{
  "n_experts": 32,
  "experts_per_token": 2,
  "d_expert": 128,
  "d_shared_expert": 256
}
Below are experts of layer 5 (counted from 0) of a mixture-of-experts language model. Rows are named up (a neuron's input weights, with its number), down (a neuron's output weights, with its number) and show model dimensions 0-191. Each number is 50 + 12 x the weight over its row's rms, rounded and kept within 0 to 99.
Before each expert's rows: "comes before" lists some tokens at least twice as common just after its tokens as in all text. This comes from a sample of Wikipedia text that the model never trained on. Tokens count by the router's weight.

# expert 21
comes before: "\n", " in", ".", " and", " of", ", "
up0:62 79 50 44 61 70 43 58 39 49 52 53 48 66 44 38 61 39 51 45 63 38 73 45 56 46 65 43 62 42 79 43 44 52 57 48 51 58 41 60 38 62 48 59 50 57 23 50 63 53 68 63 34 43 23 60 47 55 70 54 55 58 58 51 48 52 56 46 59 56 43 58 35 35 37 60 58 38 46 59 37 52 49 41 64 67 33 61 50 37 46 57 63 63 58 55 60 46 28 53 54 31 57 47 49 58 49 38 52 46 50 47 45 35 34 62 57 47 53 38 37 57 69 37 57 49 53 55 30 51 48 84 57 46 31 54 39 65 22 46 54 44 49 30 50 55 48 37 72 78 57 44 38 55 39 45 61 64 36 54 36 35 49 70 60 53 28 44 45 39 28 45 51 71 60 89 47 54 46 61 56 34 30 37 37 29 78 45 45 48 53 67
down0:64 39 67 42 49 39 49 53 51 51 44 48 46 50 59 52 52 42 49 51 58 53 66 27 43 56 60 51 66 47 28 51 58 33 50 49 27 45 51 34 49 39 44 59 59 50 31 37 36 43 44 48 56 50 83 50 62 40 44 59 42 40 53 47 77 56 30 53 80 28 75 62 44 38 56 40 34 57 64 23 48 49 42 46 52 55 21 45 48 45 69 55 18 51 52 64 42 35 31 25 45 49 32 32 50 45 64 60 40 54 43 42 55 41 52 45 44 51 37 55 42 50 40 77 45 45 61 71 73 54 37 57 42 58 37 61 57 47 56 50 60 50 69 46 74 40 50 66 69 38 48 71 47 54 60 50 58 76 56 55 35 46 48 61 44 54 54 47 65 65 43 48 47 31 60 43 50 47 50 46 54 30 55 43 65 48 63 66 53 50 64 12

# expert 10
comes before: "1", "2", "3", "6", "4", "5"
up8:49 53 53 63 44 44 46 51 64 30 35 43 54 32 33 34 52 42 52 30 55 57 54 58 53 58 59 43 45 40 92 64 55 51 61 53 55 27 34 64 44 51 63 31 50 54 46 60 38 76 60 38 63 61 63 48 40 63 59 38 32 64 52 55 32 47 55 47 52 39 52 33 49 43 57 41 19 55 52 57 33 51 35 67 48 50 38 30 24 40 60 40 53 41 57 31 62 55 43 64 55 64 48 44 50 65 44 42 40 56 60 50 41 51 54 53 71 51 57 69 25 66 63 59 62 41 47 49 56 55 45 63 55 44 38 66 57 74 69 70 46 38 46 51 58 59 44 49 53 80 43 22 64 68 55 51 57 60 59 43 46 47 61 26 37 38 30 52 36 46 70 31 50 44 61 54 43 51 42 51 48 29 67 50 42 48 38 47 43 20 43 60
down8:44 34 31 66 37 54 55 63 42 52 62 38 24 45 56 59 59 34 46 81 53 42 40 63 64 41 53 39 62 42 41 31 49 75 61 28 42 58 59 41 66 56 31 49 49 39 51 45 64 55 42 43 69 61 53 59 40 42 45 57 40 82 63 48 40 57 28 49 63 76 51 55 49 42 59 36 43 54 53 39 45 57 46 28 65 60 36 69 33 50 55 54 47 39 45 37 43 40 47 53 48 38 54 46 50 78 43 35 51 35 44 41 66 62 65 55 59 50 33 38 70 82 58 41 63 40 36 33 53 40 55 49 57 48 42 63 41 51 52 50 23 65 52 45 47 47 76 40 49 41 42 43 48 59 84 34 41 52 49 49 31 29 44 50 46 46 65 51 55 46 42 48 62 58 51 68 55 43 41 56 38 52 59 59 70 53 71 42 48 48 64 79

# expert 18
comes before: " |", ", ", ")", " | ", "}", ") |"
up0:63 76 57 46 54 59 63 67 62 42 60 39 60 42 32 53 52 59 48 25 43 26 68 56 36 57 60 29 73 56 64 69 67 48 38 57 26 54 41 51 53 69 51 55 41 63 62 53 51 29 48 25 36 28 36 59 52 61 66 47 67 56 37 42 52 45 54 49 36 57 51 57 72 44 52 51 25 46 55 40 45 14 63 58 50 63 65 26 44 29 67 59 52 41 52 53 50 48 63 36 59 57 58 59 53 57 46 62 45 61 50 49 47 39 57 43 31 41 47 57 69 42 47 72 38 57 39 48 40 55 49 45 59 59 44 51 50 40 74 41 61 60 46 51 55 29 50 55 36 54 53 70 50 64 26 54 55 56 58 41 62 74 71 30 52 50 23 48 49 52 29 56 31 32 66 58 50 41 59 28 42 59 52 59 47 61 37 45 52 38 57 44
down0:52 50 41 55 60 54 59 38 18 26 36 45 27 68 59 33 63 47 46 45 45 62 26 31 54 57 57 55 50 48 56 67 43 67 45 69 83 40 37 37 60 41 54 47 58 55 73 48 44 47 54 54 49 65 62 52 34 65 78 47 51 53 68 36 57 47 65 40 40 35 61 40 43 55 57 60 62 72 41 39 51 62 61 59 53 68 44 54 58 75 52 54 42 47 44 38 46 61 42 47 37 48 55 58 50 53 54 40 63 41 44 69 53 50 36 50 51 69 56 57 34 65 33 40 71 73 61 63 39 43 50 54 59 42 25 43 39 38 54 55 42 59 62 76 43 60 43 42 27 60 59 44 40 42 61 77 78 48 45 49 55 51 52 57 32 52 55 41 52 35 60 60 54 48 67 42 63 65 37 48 32 30 41 33 60 61 56 40 45 34 74 37

# expert 12
comes before: " | ", ".", "–", ",", ")", " |"
up0:60 63 66 53 50 64 43 64 57 46 55 41 46 54 36 60 60 33 36 44 41 33 45 30 43 46 55 63 43 21 39 41 70 69 64 33 37 54 60 38 46 63 51 61 58 47 42 49 40 50 42 53 57 45 80 45 64 59 52 65 64 61 47 58 68 47 61 54 42 58 41 49 61 51 56 41 40 72 37 51 37 33 51 54 48 30 52 42 73 43 39 52 34 61 47 13 56 58 43 44 57 36 66 42 62 43 64 65 17 46 43 24 25 65 35 73 54 42 49 58 46 45 59 28 42 35 37 54 45 43 22 48 63 63 58 35 35 48 55 53 32 43 50 53 54 56 35 77 48 54 62 68 71 57 59 56 46 63 56 73 48 48 70 48 43 44 61 53 56 33 62 35 56 53 27 43 52 52 51 55 68 43 62 42 50 45 61 53 33 50 47 45
down0:59 53 42 41 62 49 52 42 45 55 38 57 57 56 58 41 43 54 64 36 58 57 67 52 43 40 67 38 54 54 44 50 55 54 62 60 50 57 57 47 67 70 60 58 41 52 52 36 53 64 68 55 35 67 62 47 62 72 49 54 47 59 64 64 34 34 42 49 37 63 56 26 59 54 83 59 39 39 47 64 36 51 57 46 51 36 32 57 45 43 44 40 49 66 45 56 62 27 58 61 35 56 47 57 46 48 55 40 40 27 83 53 57 50 50 36 45 51 45 81 34 44 32 37 29 44 60 68 54 66 46 62 65 40 58 37 40 42 53 54 60 31 43 45 24 30 53 57 50 43 61 24 53 48 38 52 53 53 67 32 26 56 60 51 48 55 51 47 51 39 59 45 32 52 41 63 52 27 39 32 49 53 79 52 34 53 23 53 67 37 87 59

# expert 14
comes before: "0", "1", "2", "3", "4", "6"
up8:54 62 45 57 36 30 51 49 59 39 52 43 56 40 37 56 45 50 45 44 33 50 46 75 30 40 37 40 24 33 42 56 59 50 66 52 79 65 58 55 41 61 65 50 45 52 43 25 55 49 47 72 69 28 56 61 43 44 42 53 54 59 50 70 42 65 45 67 49 31 52 38 48 45 30 48 43 61 68 17 55 58 34 55 61 61 31 64 62 54 58 46 62 51 56 63 57 56 57 33 61 38 24 64 52 45 57 61 46 56 64 44 48 56 48 65 40 48 16 47 43 56 54 43 50 53 48 37 70 58 41 50 44 37 63 61 45 43 49 48 52 54 44 41 43 56 55 40 47 28 43 77 24 45 49 52 50 72 62 48 57 37 25 74 79 56 67 31 40 53 53 69 42 42 54 47 51 60 74 24 61 52 51 38 54 48 50 40 60 38 41 61
down8:59 52 51 57 46 40 50 60 55 51 26 60 52 60 36 48 42 56 30 56 43 58 32 76 41 45 49 33 65 23 40 62 54 46 54 42 45 64 56 51 68 40 57 41 73 63 67 39 44 42 52 75 49 37 48 45 38 36 39 48 50 57 51 69 68 60 55 46 50 72 41 63 65 56 49 57 54 34 60 73 35 66 46 54 42 44 45 49 20 54 57 47 42 32 52 34 55 38 27 46 81 45 31 32 32 37 36 36 54 43 62 42 64 43 65 49 49 63 58 53 44 88 58 46 55 41 40 46 64 40 55 66 57 47 49 57 65 60 60 53 66 43 55 37 63 64 66 45 64 66 47 55 29 57 75 40 40 47 50 35 43 54 49 59 33 70 54 53 53 37 47 61 60 45 65 20 30 47 63 41 37 42 36 46 43 38 39 50 65 48 59 51